{
  "experts_per_token": 8,
  "d_expert": 32,
  "moe_layers": [1, 2, 3, 4, 5, 6, 7, 8, 9, 10, 11, 12, 13],
  "router_score": "softmax",
  "balance_loss": 0.00756,
  "norm": "layernorm",
  "norm_eps": 1e-05,
  "learning_rate": 0.0059,
  "beta2": 0.95,
  "max_steps": 4944
}
Below are experts of layer 10 (counted from 0) of a mixture-of-experts language model. Rows are named router (the router's row for the expert), down (a neuron's output weights, with its number) and show model dimensions 48-95. Each number is 128 + 32 x the weight over its row's rms, rounded and kept within 0 to 255.
After each expert's rows: a language model's description of what the expert responds to. This comes from a sample of Wikipedia text that the model never trained on.

# expert 58
router [150 127 157 158 112 173 137 161 133 159 121  48 167 107  81 104 113 158 100 132 101 138 142 139 100 110 119 168 189 116 169 110 122 131 180 104 134 152 171 100 158 126 130 159 104 137  83 132]
down0 [153  87 101 169 141 132 124 167 160 133 108 108 124 191  88 125  81 102 179 167 135 130 120 121  58 136  89 155  81  83 154  58 151 120 136 103  99  86  81 144 140 117 124  62 105 143 163  74]
down1 [135 119 109 157 135 133  93 112 183 146 153  95 137 165 115 163 107 159 119 113 149 128 183 181 173  99 129  85 193  67 120 169 129 153 104 120 130 101  74 140 155 118 152  93 141 153 144 146]
down2 [146 113 148 101 109 155  69 142 118 108 116 127 128 144 137 143 140 127 131 155 197 110 135  95 145 128 100 154 148  85 111 187 164 115  88 186  77 122 184  82 141 140 133 158 146 130  78 164]
It responds to: Units and rate words. Units and rate words following numbers, such as per, sq, km, ft, lb, °C, million, plus of after quantities.

# expert 20
router [107 103  99 150  94 124 158 136 109  86 114 145 131  97 131 161 131 160 104 119  70  73  81 106 125 105  64 122 110 103 122 149 163 144 101  65 172 170 104 100 146 127 110 160 107 127 171 116]
down0 [186 126 120 132 127  95 130 187 104 103 140  88 118 131  94 129 193 171 126 121 128 136  45 117 108  99 122 156  93 172 116 175 110 134 177  86 123 128 126  94 140 143 170  69 134 145 133 142]
down1 [111 164  67 128 177 109 184  54 131 138 164 122 138 123 135 114 130 121 144 132 152 145 148 156 180 137 145 167 116 144  79 135  99 128  93 158 141 129 147 101 115 152  77  89 144 157  96  93]
down2 [173 151 152 107 118 126  94  96 176 111  82  75 166  94 103 159 128 158  96  88 144 106 151  93 133 151 129 112 100  98 106 137 136 166 119 161 148 113 132 151  98 140 147 173 142 130 126 113]
It responds to: Career and education nouns. Career, schooling and activity words in biographies after his or a, such as worked, acting, school, role, played, graduated.

# expert 1
router [154  91  82 139 135 137 106 115 122 154  73 130  95  80 117 174 141  55  87 135 129 131 174 102 217  69 156  96 132 118  88 132 152 153 147 174 118 145 123 179 115 116 118 134 119  98 149 176]
down0 [131  97 138 116 166 149 141 128  82  87 108 213  77 182 118 104 169 168 180 130 110 156  48 162 154 135  89 157 144 120 154 114 130  73 106 157 153 114 116  80  23 141 135 135 138 119 129 124]
down1 [132 110 155  96 140  85  88 127  47  67 101 117  87 102 131 157 123 128  90  91  75 151 129 114 134 210 128 134 142 142 148 136 159  92 123 147 164 118 116 105 157 126 164 129 180 194 169 107]
down2 [139 100 135 202 107  83  45 141 104  84 158 159 128 156 146 108 144  99 107 153 100 131 110 131  97  94 135 154 162 176 142 107 136 111  64 138 134 208 143 143 139 111 122 172 175 118 113 185]
It responds to: Surname pieces. Opening pieces of surnames after first names, often in tables and cast lists, such as Kings(ley), Press(ley), Wood, Jones, McC.

# expert 32
router [109  76 117  95  92 122  60 204 119 126  63 142 113  80 151 185 106  66 110 111 101 121 110 136 129 119 163  62 141 105  93 136 113 175 167 189 134 140  94 179 107 117 171 107 113 100  94 190]
down0 [ 52 110 111 130 141 104 115  54 145 164  92 175 101 159  62 104 133 126 121 106 151 142 102 129 127 115 102 119 137 139  94 186  67 119  91 126 122 140 139 152 121 154 121 129 151 158 117  89]
down1 [100 139 160 114 156 132 113  99 114  67 101  67  63 144 146 143 139 131 145  87 131 156 164 138 106 151  88 109 116 146 139  82 128  92 122 166 108 103 138 106 131 107 187  73 134 102 152 176]
down2 [105 127  47  98  65 103 153 202 152 117  91 100 137 104 111 143 111 148  96  96 117 136 159 143 188 148  67  74 194 170 111  92 133 163  82 143 114 121 149 111 108 119 176 134 157  82 134 126]
It responds to: Word-final pieces in lists. Final pieces of longer words and names, often in tables or titles, such as -ery, -ember, -ess, -borough, plus CJK characters.

# expert 46
router [ 99  85  94 129 111 110  64 188 110 134  83 155 114  61 145 182 102  82  93 108  89 125 112 125 115 128 161  80 138 100  97 108 106 183 174 172 142 138 109 152 127 142 147 124 161 107 101 185]
down0 [119 160 117  96 123 157 168 164 143 119 142 134 107 156  92  69 114 112 104 151 109 118 152  94 133 167 107  98  86 166  51 102 143 130 187 149 160 109 111 118 115 125  85 138 102 133 132 121]
down1 [104 112 137 111 145  70 164 156 127 129  97 120 109 211 140 148 156 153 177  92  98 161 101 129 184 159  79 140 131 147 101 124 139 117 127 106 121 138 148 167 121 135 148 158 115 115 141 116]
down2 [151 195 172 125  73 121 171 152 112 152  99  89 139 130 105 162 135  69 147 111 180 116 144 112 133 138 129 107 195  94 175 115  81  85  94 122 137  88 158 136 169  80 161 170  72 120 123 138]
It responds to: Mixed: tables, CJK, Devanagari. No clear common thread; closing brackets and pipes in tables, score entries like 2–1;, CJK and Devanagari characters, and scattered prose words.

# expert 23
router [155 108 148 121 194  87 108  91  56 160 103  27 161 115 173 101 174  98 108 145 169 123 158 167 158 116 181 121 110  89 152 159 147 129 112 139 120 193 108 168 156 165  71 119 132 130 152 166]
down0 [109 140 141 212  85  96 169 118 121 129  90 158  74 164 157 152 111 118 113  94 155 127 132 124 188 133 138 157 138 141 125 162 155 141 138 147 194  83 164 103 105  53 145  99 179 110 142 130]
down1 [115 164  93  99 147 140 176 144 134 106 131 131 106 146 169  76 157 139 125 120 129 120  78 112 105 129  52 129 102 112 161 215 114 199 115 145 130  59 152 173 138 124 115 162  90  94 109 168]
down2 [ 64 134 143 120 128 112 145 152 141 116  92 185  94  77 116 120 128 120 143 120 126 129 116 175 130 220 124 142 129 131 137 138 182 130 131 142 116  68 182 115 126 129 131  97 109 158 179 163]
It responds to: Foreign surname fragments. Word pieces inside non-English personal surnames in sports tables and cast lists, such as Gog-u-en, Fav-ela, López, Gold-stein.

# expert 15
router [124  84  72 143 105 104  94 178  59 153  99 126  92  79 155 166 101  96 113  90 144 143 160  99 151 150 151 100 145 165  58 111 117 188 181 181 129 110 126 166 102  93 127 149 128 141  93 175]
down0 [153 103 139  68 126 122 137 142 180  52  98 146 135 189 140 194 114 161  91 193 128 126  95 144 103 133 148 161 106  87  73 126 146 109 119 164 181  88 158 125 175 155 118 177 171  95  94  84]
down1 [141 162 113 147 103 158 154  86 161 119 122  74 157  86 126  88 103 116 193 132 212 133 113 107 142 134 140 176  68 118 120  96 164 120 120 111  91  80  70 138 112  88 110 159 115 122  99 178]
down2 [196 148 137 103  70 169 182 160 139 106 163 217 116 107 135 105 113 111 151 102  93 149 135 146 136 136 142 144 107  75  99 171 151 145  94  94 110 107 116 157  94 139 125  92 125 138 167  68]
It responds to: Numeric table cells. Pipes and digits in sports and election result tables, mostly after a number, e.g. | 1 | 2 |, plus decimals, math notation and semicolon-separated stats.

# expert 40
router [119 120 112  95 128 166 100 128  98 147  54 156 134  96 194 228 126  77 114 141 151 161 114 102 131 102 155 106 154 111 131 164 138 101 177 162 142 151 118 184 162 157 162 131 127  99 120 162]
down0 [ 98 160 117 145 109 177 148 157  79 144 151 121 121 177 114 120  86 153  73 113 151 158 130  77 109 141 151 144 116  90  90 128  98 179 104 154 113  71 103 178 118 114 171  90 152 200 101 115]
down1 [137 153 171  96 172 150 218  76 194 127 126 163  54 101 172  99  87 134 121 189 150 114 149 164 143 132 164 111 145 173  82 145  72 110 133 139 109 137 141 148 152  88 113  84  75 144 179 104]
down2 [124 105 184 128 130  95 144 181 112 153  87 110 144 180 121 125 109 137  86 105  75 122  98 179 111 134 141 112 173 137 132 131 134 173 120 165  89 136 130  95 135 123 177 175 105 129  88 143]
It responds to: South Asian name pieces. Word pieces in Indian, Malay and similar names, especially in film credits and lists: Bhatt-ach-arya, Vairam-uth-u, Sh-ankar, Kumar.

# expert 39
router [155 123 197  45  78 137 186  88 134 154 213 155 167  95 126  95 145 183  74 179  99 141  92 121 142 154 143 118  59 109 165 127 142 113 142 148 102 153 160  74 138 180 124 119 135 109 172 138]
down0 [136  63 170 143 169 146 128 160 214 118 124 144 108 173  81 160 155 106 169  95  91 183 120 104 130  99 115  97 103 195 145 139 109 139 122  97 125 169 172  94 113 112  56 153 176 121 148 139]
down1 [105 103  92 100 174 127 155  73  91 144  96 154 128  95  75 199 132  81 133  97 141 111 131 138 194 139 137 160 133 148 110 114 144 121 131 140 120 133 159 111 166 137 101 116 137 132 126 103]
down2 [108 135  80 121 129 125 116 120 151 107 132 119 150 157 156 101 127 149 153 104 131 127 114 116 157 126 130 148 135 128 134 121 157 108 102  81  90 136  80 196 133 144 144 104 116 113 111  89]
It responds to: Word-initial fragments. Opening pieces of longer words split into subwords, usually Latinate prefixes after the or and, e.g. disp-utes, ag-encies, dep-, d-iminished.

# expert 47
router [107  73 107 113 100 120  47 183 105 124  61 150 104  96 143 194 106  68  91 112 114 112  90 128 127 111 160  85 167 130  79 142 123 162 179 192 133 144 107 167 124 119 153 113 133 113 103 185]
down0 [111 163 143 178 111  32 146 121 141 118 125 136  96 113 101 139 151  69 110  66 189 195 126 140 184 159 141 121 104  48 139 133 103 181 153 200 157  64 178 125 140 184 155 120 112 116 126 139]
down1 [144  93 167  69 120  93 152 151 128 116 127  75  95  72  91 137 138 129  81 141 136 108 120 151  82 125 149 131 149 152 134 140 177 113 148 127 122  92  90 143 206 102 129 115 114 130 179 112]
down2 [ 84 229 118 147 188 145 149 108 119 130 149 112  88 170 131 115 137 153 114 142 155 163 101 143 177 138 147 182 155 137  88 159 104 121 171 132 105 127  98 136  95 167 128 140 117  71 151 152]
It responds to: Table cell separators. Pipe separators and blank cells in wiki tables, plus non-Latin script bytes like Thai, Tamil and Japanese.

# expert 34
router [185 160 128 120 117 133 167 148  92 146 145 116  86 133 134 125  98 103 114 145 164 126  77 149  77  91 158 138 180 145 186 142 102  77 144 159 121 121 123  91 102  72 111 145  70 147 111 108]
down0 [132 166 137 172 130  96 128 116 180 181 122  93 153 161  51 102 179  42 126 113 127 111 167 128 141 116 120 168 112 152 107 150 160 156 140 150 141 109 170 113 144 150  74 171 157  68 176 109]
down1 [117 123  73 112 126  96 142 119  60 133  68  77  90 138 209 169 150 129  97  98 162 124  85  78 141 130 110  98 148 137 121  77  83 144 120 163 137 146 146 103 117 102 128 111 137 135 107 227]
down2 [106  93 115 196  83 153 117 130  87 168  96 179 125  94 115 140 104  96 119 160  97 141 129 123 146  99  46 148 160 144 142 173  97 116 116 121 150 108 122  84  90 162  91 151 191  88 101 167]
It responds to: Digits in measurements. Digits and digit groups inside numbers in tables, infoboxes and statistics, such as elevations, heights, populations, temperatures: 3,386 ft, 1.83 m.

# expert 19
router [117 118  95  77 166 132 149 146  61  78 133 151 160  94 126 116 109 142 140 133 140  81  93 135 149 132  65  99 139 137  77  87 146 177 127  87 124 139 131 170 153 186  71 115 183 124 146  91]
down0 [ 82 128 139 152 127 127  63 107 142 100 132 101 145 108  95 121 134 152 118  94 122  87 163 133 172 123  58 128 105  54  93 142 155 150  96  89 138 122 116 153  84 155  96 174 124  93 120 126]
down1 [112 190 167  90 200 165 130 145 146 149 112 120 126 134 121 151  73 118  89 154 107 175 111 110 135 136 196 107 127 118 149  72 138 149 167 116 127  97 131 164 132  98 154 120  97 105 147 124]
down2 [147  37  51 126 159 119 104 121 133  91 121 165 152 110 184 148 120 155 132 139 123  96 143 121 176 115  76 143 148 113 137 144 112 183 144 127 162 118 117  71  70 132 120 104 166 108 143 113]
It responds to: Past-tense event verbs. Past-tense and participle verbs after a subject or "was", such as made, took, located, began, built, broke, grew.

# expert 50
router [ 99  69 106 111 106 129  61 173 117 121  75 152  98  88 150 184 108  67  91 135 110 131 124 131 120 137 162  68 153 103  85 126 103 176 183 184 146 128 100 177 109 124 175 106 125 105  80 194]
down0 [121  82 129  81 138 178  86  97 111  95  94  90 173 135 167 116 155 126 133 155 220 143  74 146 120 162  98 132 131 151 190 150 153 117  94 119 102 171 140 129 146  94 105 148 132 133 172 207]
down1 [124 169 125 138 159 140 105 154 134 226 122 117 116 158  99 141 155  89 131 125 122  84 151 105 162 115 149 178 170  95 137 172 135 108  76  70 150  88 115 162 133 155 130 129 107 132 115 113]
down2 [110  97 169 135 113 132 160  61 141 156 122  56 103 121 176 151 115 150 132 124 151  90 146  98 125  95 118 152 166 139 123 134 134 158 104 136 139  71 140 164 144  84 156 129 118 144 133  87]
It responds to: Mid-name word pieces. Inner or final syllables of names and words, often in tables, such as -er, -at, -ice, -af, plus cells like November, D.

# expert 22
router [111  69  97 126  80 118  54 197 112 129  64 158 106  72 154 183 113  75 116 111 110 132 118 131 123 121 177  79 152  93  81 133 130 179 170 189 155 140  96 164 121 121 181 131 134 112  87 195]
down0 [139  90 144 138  86 110 151 141 195 124 102 117 136 172  60 122 119 123 165 156 148  98  97 122  91 118 153 157 123  98 108 153 122  64 195 109 117 114 155 164  76  80 120  88  83 171 178 126]
down1 [122 116 145 194  56  88 151 132 142 164 150  92 138 160 127 138 140 117 125 148 174 150 112 139 115 122 152  98 114 109 150 180 145 108  85 118 154  96 184 194 138 119  86 103 157 152  99 135]
down2 [134 176 105 109 136 106 129 140 106 168 122 130 165  97  65 108 136  93 106 161 138 114 122 121 152 165 103 168 129 154 137 142 206 166 125 158  93  87 193 160 143 136 182 138 111 130 112  96]
It responds to: Table cells, foreign script. Pipes and cell contents in results or filmography tables, Thai-script pieces, and sentence-final words or pronouns like team., him., ies.

# expert 5
router [104  94 150 154 136 154 100  70  90 134  87 162  56 109 126 179 166  56 160 102  94 149 198 159 123 101  97 121 166 116 168 177 106 147 162 136 109 151  62 155 102 111 152 152 107  77 152 166]
down0 [162 172 136 108 118 100 128  69  55 137 143  77 145 180  88 170 164  57 130  78 173 113 136 147 114  65  87 133 219 100 134 155  66 124 139 155 126 156 141  74 151 100 128 116 115  77 138 145]
down1 [118  69 147 142  66 171 124 148  84 154  76 145 110 113 138 209  61 157 130 135 136 107 163 148  85 159 112 179 135  77  76 114 146 155 172 115 102 109 141 190 119 136 124 153 117 144 128 169]
down2 [214 168  68 156  99 143 156 128 140 118 114 144  93 129 112 154 159 138 107 109 147  83 102 121 180 111 143 133  90 188 117 109 142  89 139 119 117 144 182 116 125 108 117 141  71 201  83 104]
It responds to: Name-initial capitalized tokens. First piece of a capitalized given name or proper noun in tables and lists, such as No(ah), George, New York, Real.

# expert 4
router [108 148 143  95 185 107 152 151  82  91 122 121 166 122  88  92 129 168 170 131 145  98 121 105 135 146 121 117 102 142 126  75 145 148  84 131 106  86 123 134 112 122  88 103 119 140 139  49]
down0 [175 172 142  74 147  83 141 155 174 121 170 168 150 115 102 112 190 185 144 105 105 165  87 150 146 128 125 128  59  89 102 140  98 137 171 156 162 156 176 158 118 174 108 166 166 123 154 149]
down1 [183 118  65 122  82  94 192 170 114  95  72 184 100 114 137 145 172  90  95  97 127 134 177 147 141 127 131 119 141  53 163 113 101  89  88 196 140 112 156 136 107  67 124 184 115 170 120 125]
down2 [105 113 116 124 125 107 168 153 197 168 157  75 159  86 111 154 124  72 143 139  76 171 129 150 130  91 109 142 103 122 157 123 167 113 107 144 103 152 148 145 134 116 109  88  87 144 124 150]
It responds to: Verb-linked prepositions and verbs. Prepositions and action verbs that take an object in running prose, often plot summaries, such as to, into, for, using, provide, attend.

# expert 49
router [175 133 124 178  98 109 145 141 132 126  97 153 143  80 104 142 100 146  69 100  52 105 132 121 151  89 135 125 140 158 100  94  87 173 122 112 155 171 144  74  91 167 143 169  90 139 111 172]
down0 [ 86 175 100  85 129 112  92 113 111 101 108 172 115 116  89 176  97 136 143 144 102 102 121 127 138 138  67 151  26  91  75 143 180 126 119 142 109 127  88 143 125 109 143 135 129 156 137  92]
down1 [147 174 181 142 144 153 139 125 119  46 151 132 137 115 164 132  71 120 150 144 175 115 159 133 136 182 122 152 150 131 159 146 134 186 108 139 113 101 153  91 122  79 164  88 105 133 152 108]
down2 [174 132 124 145 201 151 181  72 153 130 129 138 118 152 127 113 131 129 113 156 126 142 130 232 101 134 138 103 113  86  96 110 137 126 132 100 147 147  96 101 161 167 105  81 127 130 156  58]
It responds to: Clause subjects. Pronouns and subject nouns opening a clause before a verb, such as it, he, they, which, who, and "the city has".

# expert 35
router [209  94  96 178  88 113 140  94 103  87  92 163 114 125 139 123 140 169 108  88  79  75 130 162  87  94 141 151 197 154  72  79  93 139 148 115 154 166 174 133 164 168 123 142 119 134 121 151]
down0 [155 124 132 111 124 119  89 151 126 154 122 109 117 127 115 142 149 149 118 184 138 103 149 125 147 133 156 204  90 152  91 133 128 150  68 142  53 131 103 165  70  88 112 175  99 138  80 147]
down1 [163 144 162 146  98 104 150  61 126 118 122 184 137 132 130 189 134 158 115  90 138 152 161 155 233 153 147 121  74 175  94 175  97 129  86 167 151 120  61 154  89 113 132 119 151 131 138 123]
down2 [158 101 139 140  93 119  47 180  96 174 115 129  87 110 104 153 124 114 144 134 137 168  98 180  72 131 151 119  68 171  62 130 131  67 119 110 154 170 135 105 147 119 140 135 111 178  91 146]
It responds to: Clause-initial subject pronouns. Subject pronouns and connectives starting a clause in biographies, before was, had or is, such as They, he, who, She.

# expert 10
router [101  71 121 108  89 117  55 194 116 119  66 149  97  91 153 167 110  65  89 112 118 130 110 132 137 123 164  84 136 119  94 133 124 153 185 199 120 144  86 160 112 121 177 112 132 106  93 195]
down0 [132 160 140 126 102 124 154  72 108 101 130 109 147  93 135 179  56 129  81 103 107 125 150 115 179 148 172 157  70 144 121 134 147 130 128  91 149  91 114 139 121 157 139  79 110  73 117 111]
down1 [180 126  94 102 110 145 154  86  73 130 140  66 126 111 176  98 106  89 155 127 192 146 171 164 210  91 125 142  94 101 132  97 158  83  74 113  89 151 157 113 172  67 119  80 111 153  97 137]
down2 [176 163 159 176  92 122 149 129 144 145 110 169 183 163 127 127 125 110 111 109  74 115 104 131 144 142 177 133 139 132 137  95 102 113 137 154 115 174 180  58 118  82 129 108 100 173  94 195]
It responds to: Sentence ends, table pipes. Sentence-final periods, often fused with the last word (century., ure., million.), plus pipe separators in numeric tables and line breaks.

# expert 57
router [117 127 124 107  99 174 114  81 121 168 131 146  72 177 145  90 195 111 138 170 124 155 154 153 115 150 173 143  94 124 187 152 115 143  94 124 114 113 108 128 103 204 116 115 108  85 145 149]
down0 [160 186  79 134 184 151  27 107  69 124 126 182 146 101 118 124 148 124  77 117 147 184  98 135 139 148 159 138 185 165 104 138 119 176 134 160 179 135 151 139 141 125 156 151 128 141 124  99]
down1 [210 128 162 119  92 129 146 163  77 129 115  96 143  82 103 120 187 153 145 182  90 113 197 148 129 132 118 145 127  60 173 102 152 163 133 124 108  55  92 157  84 167 127 129 162 114 121 136]
down2 [139 122  72 131 133 105 106   6 111 113 116 120 120 159  97 104 139  92 175 156 159 149 150 180 105 121 153 132 160  94  93 137 127 149 130  83 155  88 122  78 124 161  98 172 120 138 103 158]
It responds to: Name-initial fragments. First capital letter pieces of personal names and quoted titles in cast, credit and track lists, e.g. St-acy, Jo-anne, "R-emember.

# expert 54
router [ 74 132 148 131 112 164 119 138 168 111 166 104 145 100 108  73  93 180 120 163 135 127 170 153 104 149  97 148 118 122 123  63 137  65  95 123  93 110 176 123 183  96 190 149 131 118 187  95]
down0 [109 106 165 109  87 204 136 119 130 168 129 121 132 113 136 125 122 198 114  78 145 160  44 132  84 119 122 184 144  91 128 163 138 159 105 204  99 148  72 140 190 121 109 102  89 189 151 131]
down1 [117  86 143 192 107  75 174 166 142 116 132 165 172 136 123 136 140 116 127 142 132 112 112 151 127 171 135 127 135 124  59 170 170 131 104 159 110 109 101 133 172  89 120 111 204  65 102 139]
down2 [142 162  98 139 106 155 163 114 169  98 123 124 131 114 107 110 142 149 141 106  57 164  91 120  91 144 118 164 161 112 131 161 190 116 104  87 175  81 123 150 153 169  85 133 166 109 169 133]
It responds to: Prepositions and prefixes. Prepositions like in, on, for, under, through, and word-start prefixes such as in-, pre-, inter-, non-, trans-, anti-.

# expert 61
router [114 152 141 195  77 115 154  94 137 178 155 140 196 106  82 106 167 174  92 140 149 107 113 118  70  96 108 187 113 115 145  86 111 132 165 168 150  87 113 150 155 159 172 123 115 122 125 119]
down0 [ 83 194  86 148  75 195 108  97 106 181 134 158 133 130 113 202 123 149 143 209 103 103 108 171  59  90 144 122 143 120 138 136 140 104 162 123  94 147 105 130 148 172 128 139 113 143 136 110]
down1 [112 173 131 112 125 133 127 170 124 208  86 123 103 121 152 133 110 148 108 103 172 176  99 131  43 155 127 114 146 110 162 180 133 139 120 153 110 116 123 136  61 103 143 132 122 132 124 137]
down2 [123 170  80  91 143  90  83 139 161 142 173 124 110  83  91 127 157 164 123  74 113 111  72  95 131 155  79 124  65 129 140 111 142  88 116 137 162  90 167  93 115 153 111 105 197 119 125 117]
It responds to: Scientific word stems. Opening pieces of technical and academic words before suffixes like -ic, -ical, -ies, such as ant, theor, electron, D(at)abases, Academ(ic).

# expert 56
router [115 122 120  69 167 110 147 134  88  99 118 137 163  80 124 145 110 153 151  81 120  74  69 135 160 177  77  91  96 147 121 111 152 168 146  97 136 118 101 157 107 133  87 106 127 107 131  60]
down0 [141  61 137  93 146 128  88  71 186  48 118 177 166 167 186 115 238 120  99 121 154 136 106 119 120 102 105 161 121 148 153 139 119 130 103  95 130  84 115 149 159 131 142 121 144 100 186 174]
down1 [113 164  82 107 149 110  63  71 144  91  88 103 158 118 111 129 116 142 136 146 159  66 108  56 132 133 137 163 122 122 134 113  89 125 143 114 126 113  95 117 126 152 120  80 147 131 151  99]
down2 [119 155 157 164 113 121 126  61 112 158 104 181 155 158 156 207 147  92 104 103 126 112 149 151 183 116  80  97  80 125 132 107 151 113 126 136 117 104 108 156 120  69  93 166 141 116 126 168]
It responds to: Action verbs. Main verbs after a subject, to or who, often making or doing, such as took, make, gave, wrote, construct, required.

# expert 37
router [ 89 131 120 149 177 136 107 139 160 166  52 142 138  96 118 131 193 124  93 192  85 100 185 141 167  93 164 100 142  86 165 147 112 207 144 161 105 106 123 102  81 132 127 114 121  87 166 118]
down0 [147 130 115 127 128 147 122  89 152 122 132 175 133 141 137 172 106 124 133  71 183 178 114 146 173  62  91 113 149  99 126 123 135 202  80 182 127  82 113 181 108  86 143 174 170 157 115 155]
down1 [173 108 112 173 133  96  90 123  90 111 108 131  94 109 132 124 123  88 166 119 134  49 120 131 129 142 136 113 194 155 101 125 134 189  75 138  97 114  85 139 182  96 169 160 202 128 193 122]
down2 [114 113 115  30 163 106  26 126 143 137 145 144 116  97  99  96 107 172 119 124 134 113  85  87 109  93 189 158  98 180 133 157  96 107 148 134 152 120  81 105 139 141 175 143 111  85 145 103]
It responds to: Title words. Capitalized words inside titles of films, songs, books and episodes, often after "The" or a quote mark, such as Day, Night, Dark.

# expert 25
router [109 137 176  94 185  76 189 130 151 134 200 117 139  62 124 137 208 180 152 148  80 104 131 137 173 141  90 152  94  95 140 167 177  82 145 111 110  75 165  86 120 120 109 150 131 147 107  72]
down0 [110 124 149  69  79 140 182 141 141 177 194 151 121 128 100 126 102 207 131 143  98 164  88 121  99 121 122 148 117 137 105 141 143 146 143 115  27  60 181 151 133 144 157 109 155 150 174  72]
down1 [167 135 106 142 120 108 103 116 163 101 101 120 113 149 123  95 124  87 148 197 159  89 202 114 143 166  73 135 148 111 194 114  85 132 169 171 115 115  94 151 121  94  79  69 116 141 104 108]
down2 [129  85  73 168 138 116 183 167 119 130 153  94 133 107 118 147 123 172 136  67  34  81 106  91 122  93 114 147 145 147  76  99 151 147 118  96 106 107 151  85 150 109 128  87 154  97 112  81]
It responds to: Latinate word stems. Opening stems of lowercase Latinate words that take a suffix next, such as complet(ion), activ(ity), stat, opt, ident, capt(ivity).

# expert 24
router [ 99  95  94 144  87 121  73 185 122 137  88 160  99  75 137 183  93  65  81  90 108 105 143 111 143 118 168  94 157 115 110 134 141 172 175 165 111 139  93 141 114 129 159  86 109 132 109 183]
down0 [115 130 109  91 131 145  64  99 104 118 144 132 164 132 201 192 121  73  96 170 180 125 118 123 108 186 130 102 155 126 144  76 137 110 137 186 146 150 144 156 181 124 139 159 147  95 133 118]
down1 [148 172 134  99 118 111 188 146  54 115 128 198 122 135  90 142 145 177 123 136 105  83 200 105 175 119 135 124 110 135 141 207  75 163  78 126 114 192  98 136 101 149 158 129 151  92 137 126]
down2 [174 160 113 100 131 171  95 136 187 144 136 106 124 150 128 143 111 151 135 152 139 135 112 113 118 121 153  60 162 134 165 185 140  67  95 139 136 129 109  92 110  98 148 116 140 127  65  91]
It responds to: Table cell pieces. Pipe separators and word pieces inside wiki tables and track listings, including name fragments, Roman numerals, times and survey codes.

# expert 53
router [123 110  98 112 113  75 132 118 119  71  78  82 175  88 151 141 152 176 156 160 116  52 166 168 196 148  79 167 103 131  78 128 119 173 120 101 169 168 185 110  80 102 137 166 132 170 114 116]
down0 [170 123 131 155 105  88 184 136  95  97 126 105 171  94 123 160 125 118  86 112 167 162 177 120 145 143 122 139 135 107 138  79 101 146 219 135 118 162 188  98 156 116 125 129 156 123 177 152]
down1 [134 120 107 177 155 126 117 142  61 172 112 142 155 122 123 128 117 114  89 122 135 140 118 196 146 123 156  72 154 103  94 154 163 153 134 145 124 182 135 119 101 104 137 122 184 126  74 130]
down2 [149 105 159 167  89 127 111 126 125  60 107 128 149 149 116  84 141 134 114 110 168 153 141  97 114 158 184  82 193  55 103 138  99 131 151 126 153 136 143 100 139 154 156 155 123 122 173 158]
It responds to: Plural group nouns. Plural nouns and plural endings for groups of people or things, such as members, people, players, genera, organizations.

# expert 3
router [124 109  94  80  90  90 121 162  98 153 163  73  80 114 201 138 130  81 193 105 189 106 191 155 146 154 117 129 155 184 151 165 201 158 113 139 126 124 130 123 105 177 177 132 141 123 156 170]
down0 [113 179 152  98 122 153 108 148 108 155 111 173 146 135 145 111 116 130 107 132  93 134 157 134 127 120 176  65 171 157 111 104 106 137 182 140 138 157 169 177 131  72  86 112 133 147 139 136]
down1 [168 140 110 132 116 189 185 108 152  86 111 109 179 134 159 100 120 123 162 136 151 115  89  56 133  83 166 133 160 131 162 109 147 148  96 110 135 174 166 130 157  94  92 154 174 148 135  86]
down2 [159 107 111 107 167 115 110 136 145  87 183 135 197 154 147 163 159 177 107 115 133 155 156 164 120 121  92 167 192  95 174 139 154 121 119 106 116  83 172 110  61  83 108  96  96  77 134  81]
It responds to: Table cell separators. Pipe separators, blanks, dashes and numbers inside Wikipedia tables such as league standings, season stats and episode lists, e.g. | 12 |, –.

# expert 29
router [108 107 117 111 133  67 116 143 168 166 164  96 136 181 124 136 175 118 123  86 182 175 111  93 107 119 163 134 201  93  86 154  95 150 120 129 118 175 141 129  96 145 105 154 168 108  97 162]
down0 [114  80  89  98 107 194 105  49 159 121 142 165 130 102 158 120 125  70 117 107 134  82  82 148 184 141 125 163 158 141 185 144 113 155  89 107 167 152 147 144 109  70  49  94  83 132 157 119]
down1 [102 134 127 135 202  56  99 102 102  81 124 113 107 181  97 187 119 150  86 139 103 149 110  97 153 142 117 156 147 108  82  72  98 110 153 116 122 170 144 123  66 138 134  94 193 161 130 179]
down2 [157 116  87 126 134 108  77  75 130  97 155 163 141 164  87 144 133 116 147 149 127  87 117 155 122 112 123 156  38 118 138 127 156 103 178 158 164  55 156 113 167  61 139  83 138 107 129 113]
It responds to: Dates and birth years. Month names, day numbers and birth or death markers in lifespans and dated entries, such as August, (born, 5, (b.

# expert 21
router [ 58  95  85 167 188  98 147 105 107 131  92 129 169 141 158 178 164 122 105 143  83  79 108 130 119  80  58  95 122 138 144 159 138 191 152 111 124 131 119 137 125 154 129 112  86  87 124  98]
down0 [137 146 117 145  86  97 236 114  72 156 157 107 131 116 131 167 162 172 101 108 141 147  95 154 183  99  94 129 143 117  94 145 164  93 109 125 105  87  95 137 153  81 140 143  59  89  87 105]
down1 [120 121 131 106 102 101 148 161 115 128 124  79 111 124  73 133  80 102 124 105 128  66 181 105 130  72 130  94 217 155 136 156  58 138 142 177 121 122 141 108 159 177 173 146 158 117 135 145]
down2 [125 136  80 105 146  82  92 116 143 117 193 126 128 116 165 113 135 116 118 184 132 125  76  99 123 137 135  93 116 131 132 114  90 180 114  60 167  81 152 125 142 156 114 151 145 123 137 133]
It responds to: Career and release verbs. Words in biographies and media articles about publishing, releasing, appearing or playing, e.g. released, wrote, debut, appeared, plus review ratings like stars.

# expert 31
router [ 99 166 129 106 142  93 142 146 162 125 106 131 133 131 126 173 210 176 119 137 133  64 136 113 145 105  51 110  82 100  89  79 166 119  65  92 168 132 117  84 109 133 122 165  78 168 103 114]
down0 [137 151 113 174 129 145 127 132 115 138 153  72 117 184 121 104  82 111 103  68 158 154 164 181 146 155 116 176  92 153 158 133  86  97  96  92 160 196 159 122 128 109 187 168 109 123 121  98]
down1 [102 131 122  68 187 151 110  84 159 137 124 140 164 168 146  97 101 118 125 117 105 135 188 155 103 151  51 128 183 128 161 175 135 145 188 166 100 128 113  84 118 105 169 138 140 106  97 179]
down2 [168  85 134  82 104  82 122  61  26 139 144 163 136 103  92 140 153 157 107   3 196 137  87 158 109 150 107 136 125 128  89 142 126 107 139 135 133 156  94 149 164  69 172 114 112 129 124 129]
It responds to: Place and organization nouns. Head nouns for facilities, organizations and projects after "the" or "a", such as station, building, school, site, railway, center.